Experts of a small language model: width 256, 27.9M parameters.
Below are experts of layer 7 (counted from 0) of a mixture-of-experts language model. Rows are named router (the router's row for the expert), down (a neuron's output weights, with its number) and show model dimensions 0-255. Each number is 200 + 30 x the weight over its row's rms, rounded and kept within 0 to 999.
After each expert's rows: "comes before" lists some tokens at least twice as common just after its tokens as in all text. This comes from a sample of Wikipedia text that the model never trained on. Tokens count by the router's weight.

# expert 39
router,217,202,209,251,227,230,230,205,110,178,221,193,239,191,145,164,176,269,215,158,151,203,192,188,206,231,197,238,208,166,170,179,188,215,187,150,197,195,175,278,191,195,215,218,188,183,221,177,215,281,193,220,166,163,215,170,196,235,212,178,225,165,255,204,225,143,186,210,190,246,169,213,255,159,273,255,204,171,221,164,165,184,208,193,222,270,178,220,249,252,176,219,233,233,227,180,179,185,207,175,165,238,221,159,176,231,253,166,193,216,233,232,173,173,185,196,207,206,154,190,175,140,207,177,208,165,207,222,239,172,170,173,235,177,214,158,212,225,162,189,236,213,161,202,172,183,163,158,218,165,195,200,206,229,220,210,167,209,183,189,188,211,231,230,149,184,206,173,205,183,189,197,219,156,183,208,220,172,196,172,211,168,238,218,215,241,243,266,255,123,244,217,152,165,250,219,206,183,235,207,206,198,185,199,202,219,242,212,177,178,233,192,203,183,225,210,234,190,191,177,189,178,177,207,180,208,173,186,224,203,208,176,215,183,212,177,135,171,178,158,254,211,265,201,142,229,169,163,187,164,180,232,203,166,204,210
down0,277,231,240,195,229,219,181,176,191,186,206,203,204,180,245,228,194,192,232,166,160,204,268,216,169,176,257,201,205,210,175,196,154,233,223,218,220,199,207,231,181,212,201,200,145,158,207,211,193,183,186,213,178,188,183,183,198,222,199,146,184,175,183,244,194,221,193,135,184,146,182,203,205,210,225,186,223,235,203,235,168,234,204,201,232,245,245,270,199,195,213,168,249,197,248,196,237,175,190,204,216,213,190,216,198,149,158,206,183,211,227,191,161,167,235,182,263,240,181,193,190,241,192,231,158,185,223,205,190,258,208,190,144,212,193,216,137,253,160,205,227,202,242,179,199,218,216,203,211,170,229,223,192,198,164,231,190,212,209,193,249,171,223,154,204,194,239,186,186,189,215,229,178,191,232,228,206,202,200,164,214,202,200,216,190,194,205,163,132,176,293,204,236,270,181,179,231,145,186,156,220,183,257,175,252,228,137,198,191,155,227,186,182,213,197,176,153,249,226,218,164,138,163,172,195,252,185,210,242,132,164,151,228,220,218,228,175,173,225,139,218,161,181,205,250,218,244,197,200,221,179,250,157,188,193,209
comes before: " of", ",", "s", " and", " are", " were"

# expert 50
router,249,194,198,206,233,212,251,150,186,182,204,218,149,209,242,147,194,201,191,155,230,152,186,177,210,191,215,191,195,196,214,146,213,161,184,203,191,237,231,228,227,220,214,273,214,198,192,199,142,218,172,140,177,239,237,182,179,181,248,219,195,237,238,245,182,248,255,226,219,158,170,195,235,212,208,256,182,176,227,238,160,139,224,163,228,164,173,233,159,191,222,231,186,238,180,219,140,239,174,233,165,184,182,242,197,193,235,145,165,147,174,208,216,198,178,156,161,192,249,185,258,181,191,223,189,176,216,192,212,229,219,183,187,193,178,166,228,186,248,220,183,220,204,197,171,243,251,204,177,177,146,239,175,205,218,208,239,238,206,168,156,235,242,174,238,234,233,206,239,176,184,182,212,200,236,234,149,168,208,187,201,175,225,241,253,180,125,192,164,243,151,239,215,189,178,228,218,229,244,208,222,201,201,161,246,227,171,175,193,230,199,188,168,226,209,186,199,182,211,241,204,187,175,165,203,247,231,200,177,206,177,218,247,183,207,214,211,187,191,200,172,254,185,238,166,195,144,187,179,224,219,232,220,271,233,206
down0,246,207,168,186,222,199,185,196,210,148,197,207,176,192,196,288,264,265,198,171,189,214,219,218,158,200,275,217,221,163,248,230,217,166,228,215,196,191,131,196,231,182,186,194,191,194,190,165,176,254,182,194,236,186,175,175,194,209,224,215,198,201,176,176,219,176,247,245,237,198,188,243,193,174,190,185,146,187,202,240,122,167,157,187,248,146,204,199,193,216,193,211,204,192,239,133,224,237,231,133,206,192,162,238,173,198,198,220,215,160,204,162,138,169,230,190,205,210,187,174,195,249,157,220,186,191,207,156,242,170,181,207,171,267,247,137,203,146,285,224,196,211,224,204,187,208,197,152,197,234,178,167,228,189,222,171,227,167,240,193,177,209,146,183,199,273,171,246,188,221,157,212,238,215,160,184,140,208,172,179,234,214,188,120,194,205,177,158,189,228,170,189,228,181,205,201,146,193,191,236,174,217,208,154,189,208,200,192,163,187,219,171,233,194,194,186,225,169,202,196,183,183,173,192,191,200,206,191,188,199,154,206,229,255,228,173,178,187,211,139,227,217,190,175,197,207,178,159,208,210,225,181,200,206,157,241
comes before: " ", " \"", " —", " L", " S", " D"

# expert 49
router,181,216,211,268,215,190,202,201,190,174,156,202,251,198,248,204,240,195,220,216,253,209,201,224,181,201,220,169,149,198,205,171,184,180,183,166,157,160,183,177,190,194,200,211,222,166,171,244,255,194,222,239,264,143,218,183,197,217,169,198,232,159,170,218,214,231,186,204,162,163,161,219,232,166,246,222,242,201,192,225,212,173,197,199,244,206,163,159,228,237,228,227,243,180,188,201,197,174,187,143,217,243,185,163,154,182,212,186,203,199,199,223,164,181,193,182,198,159,150,164,196,145,202,215,190,188,207,194,216,153,167,239,251,167,223,139,226,272,203,192,184,184,231,210,179,247,157,206,163,198,259,196,247,179,186,235,179,155,170,235,167,222,212,230,160,212,209,203,181,259,242,196,224,178,277,167,162,199,226,242,208,238,179,207,138,235,241,186,216,235,191,159,217,175,207,176,258,196,227,222,262,238,227,189,234,190,248,215,215,168,176,188,160,241,222,170,241,204,197,156,175,211,243,254,204,187,244,164,202,218,183,215,203,213,226,194,150,191,196,200,260,151,189,212,180,221,185,194,188,190,208,228,149,138,237,231
down0,159,169,206,156,213,168,195,235,184,204,175,243,207,201,194,198,215,206,192,178,171,175,187,175,160,201,212,190,206,236,269,210,235,199,209,262,226,169,204,224,151,166,262,197,214,196,191,203,250,131,215,246,163,189,203,199,195,181,214,219,224,246,172,166,229,211,158,197,208,193,285,207,199,205,135,227,201,259,177,218,222,210,168,225,151,208,196,180,233,221,220,205,272,182,206,148,219,192,163,160,216,218,223,220,168,238,229,161,201,170,186,137,197,170,222,164,121,207,256,214,239,209,211,213,165,208,224,222,157,194,194,174,222,210,239,228,181,176,260,135,238,158,229,168,237,261,201,248,153,201,198,203,245,242,176,191,203,179,177,208,210,273,191,183,192,187,175,144,136,198,167,151,207,213,187,188,189,224,228,260,180,197,213,229,200,213,160,177,233,192,229,143,219,255,219,170,194,214,186,166,239,201,195,201,174,218,250,199,196,211,165,219,181,145,216,215,206,217,186,185,218,208,196,226,228,200,182,181,271,206,247,214,243,235,235,244,185,203,194,222,224,187,215,193,174,123,189,178,187,211,191,211,210,208,173,223
comes before: " of", "ing", "ed", "s", " to", " in"

# expert 46
router,208,223,169,186,196,187,205,176,209,196,221,151,219,167,184,185,173,215,197,204,159,222,207,150,212,171,212,194,183,245,180,195,199,153,219,175,194,137,162,186,180,203,253,161,146,154,193,202,180,206,213,207,201,170,221,156,158,203,149,232,224,176,214,231,193,191,192,182,205,246,176,217,238,149,252,240,216,188,255,203,248,193,213,203,180,161,162,204,187,211,172,207,206,146,222,183,192,238,278,189,166,162,212,152,196,268,227,165,222,219,253,251,167,242,202,164,212,190,161,174,186,147,174,251,174,192,212,232,223,152,207,205,227,174,219,160,207,261,168,237,219,220,156,253,146,174,152,190,187,192,209,214,225,180,179,230,212,215,173,214,198,220,161,204,211,238,149,216,209,215,189,204,168,147,246,154,151,222,188,159,250,198,164,208,206,190,234,212,231,172,216,204,214,169,171,162,270,213,177,195,172,181,165,219,212,239,212,255,126,195,183,231,218,216,215,212,209,206,248,195,156,176,167,158,304,194,239,144,196,145,189,232,244,180,217,182,201,194,178,180,206,161,230,203,205,222,215,193,203,189,201,217,203,196,243,214
down0,158,142,184,152,197,197,184,189,190,143,225,201,232,216,191,149,143,182,158,199,198,252,186,216,178,171,223,209,249,205,215,118,245,223,192,289,231,175,245,183,245,196,269,220,224,225,206,206,220,206,140,143,234,153,199,201,200,186,250,174,159,222,243,207,253,198,207,185,225,188,244,224,224,182,196,189,177,198,189,193,216,217,236,210,239,167,232,188,167,201,218,196,189,194,197,222,175,194,210,203,159,170,233,153,155,203,198,177,202,242,286,223,153,209,188,146,214,197,176,238,178,234,203,131,220,233,227,205,178,165,227,262,201,209,213,210,188,212,162,252,239,179,194,206,208,166,232,199,147,238,178,227,194,202,192,255,177,198,175,227,151,202,183,195,202,201,186,259,197,172,202,193,217,185,169,213,179,222,221,237,175,220,207,168,151,177,183,230,229,192,245,201,156,257,193,179,262,220,253,262,170,212,196,238,197,169,252,240,235,185,228,194,176,212,211,188,206,223,187,203,200,197,145,219,187,179,178,217,219,248,209,227,217,180,218,213,190,200,210,198,189,218,168,198,239,195,181,280,224,180,227,254,171,175,237,208
comes before: " of", ",", ".", "ed", " in", " and"

# expert 43
router,221,200,199,209,219,220,257,173,172,195,214,187,214,205,206,172,179,163,191,170,194,199,200,158,227,206,224,206,245,190,158,169,208,148,186,227,231,186,149,226,171,195,221,247,221,214,191,153,158,236,214,140,147,200,249,193,200,205,180,195,251,227,243,222,202,173,232,160,158,146,155,189,181,181,251,272,169,166,216,201,171,178,228,116,196,139,150,255,171,189,219,212,165,203,208,224,177,254,160,192,198,179,191,187,189,183,200,150,172,188,210,189,202,200,188,189,207,247,181,196,223,191,147,194,182,173,183,238,248,180,209,212,183,235,235,202,202,218,201,227,178,202,182,261,186,245,218,213,205,186,195,233,212,208,129,208,200,247,197,169,163,232,162,197,189,191,243,227,202,155,204,224,227,188,165,192,190,190,211,166,239,192,240,245,277,214,211,171,155,207,195,217,157,229,160,216,182,155,177,195,217,161,163,175,230,248,195,202,164,229,207,193,214,215,229,243,234,208,203,240,238,157,159,173,272,190,210,266,171,179,211,159,172,250,202,170,191,248,161,200,177,187,225,167,187,176,186,239,225,146,156,201,269,206,228,233
down0,202,202,198,233,270,167,222,226,218,192,193,178,155,152,167,214,236,167,117,178,168,202,201,180,208,191,168,182,210,201,223,199,178,285,183,206,234,239,168,204,240,252,150,171,192,191,204,133,177,218,238,204,242,207,173,196,219,152,185,192,157,161,178,190,189,203,208,209,157,195,256,169,162,211,176,219,157,181,213,175,232,167,197,220,217,181,156,186,179,205,203,236,241,169,197,150,164,99,205,196,208,223,219,139,197,203,253,241,237,202,239,235,160,220,210,230,199,229,240,217,168,179,186,210,210,285,190,253,179,209,134,178,234,179,184,165,197,205,167,186,195,204,191,169,176,219,181,185,204,242,149,208,216,192,191,179,221,127,202,195,194,178,244,212,205,211,240,232,231,239,201,179,180,211,223,214,193,180,202,258,227,144,203,225,211,184,218,124,165,173,159,211,169,215,205,164,197,197,226,225,176,185,205,198,198,248,172,273,165,159,218,182,200,201,203,177,217,213,260,209,200,209,225,191,195,242,191,238,225,145,200,217,191,172,189,242,232,195,187,207,209,230,216,173,266,207,176,127,225,191,233,203,203,209,231,197
comes before: "|", "-", " been", " a", " States", ")"

# expert 42
router,216,166,180,212,222,251,231,184,157,172,198,177,143,210,218,196,148,162,217,171,183,203,200,205,215,204,198,177,240,202,203,181,194,201,184,215,199,222,193,243,202,169,209,236,210,207,206,229,175,210,198,184,200,243,244,190,200,183,240,216,225,179,227,218,193,158,221,192,183,203,217,222,199,213,185,225,190,159,205,214,202,171,235,158,211,214,236,206,133,165,219,207,175,156,183,249,167,213,219,207,185,226,152,221,176,158,216,174,173,232,231,237,246,231,166,185,169,194,194,246,245,207,202,252,222,252,200,220,219,218,175,149,171,228,254,198,241,206,252,211,229,260,148,169,139,257,253,201,212,190,153,218,182,232,234,183,168,199,204,194,181,241,225,230,254,181,242,146,210,196,181,243,224,278,310,237,186,185,173,157,231,180,188,248,189,157,172,226,222,167,226,249,147,210,210,219,167,205,161,225,233,184,160,213,247,180,185,144,155,228,190,217,271,178,175,202,187,223,233,226,174,211,188,165,204,190,222,170,211,170,184,220,242,174,161,224,229,182,208,219,187,241,256,203,209,226,169,187,232,184,225,240,252,233,223,241
down0,160,168,176,212,145,220,190,245,175,192,182,180,240,192,242,239,185,147,175,246,215,243,198,207,182,201,234,250,175,215,156,245,215,251,224,201,185,202,188,217,238,212,223,189,206,228,212,169,222,223,201,187,162,177,181,164,190,204,176,183,243,224,187,177,165,196,241,241,165,276,232,193,241,172,224,180,164,272,182,210,193,244,154,258,196,259,205,190,231,195,159,260,217,191,156,238,225,150,185,254,210,225,223,216,184,219,174,184,240,229,217,215,207,198,186,225,232,203,152,209,158,154,215,178,223,210,210,201,222,146,198,212,210,194,189,277,193,215,189,181,246,206,214,186,226,176,206,226,205,220,178,159,202,249,241,188,211,149,196,217,221,230,255,180,194,146,193,258,227,177,199,202,186,205,236,143,253,224,236,258,255,204,195,121,212,207,248,238,210,203,210,183,135,176,199,248,225,191,208,210,233,225,207,183,177,243,207,221,203,194,248,218,172,157,227,200,161,191,224,170,163,181,186,185,196,221,166,172,218,170,236,220,170,157,150,260,225,212,223,186,201,230,228,210,203,213,257,193,194,263,181,192,161,203,217,180
comes before: " ", " |", " |\n", "|", " —", "0"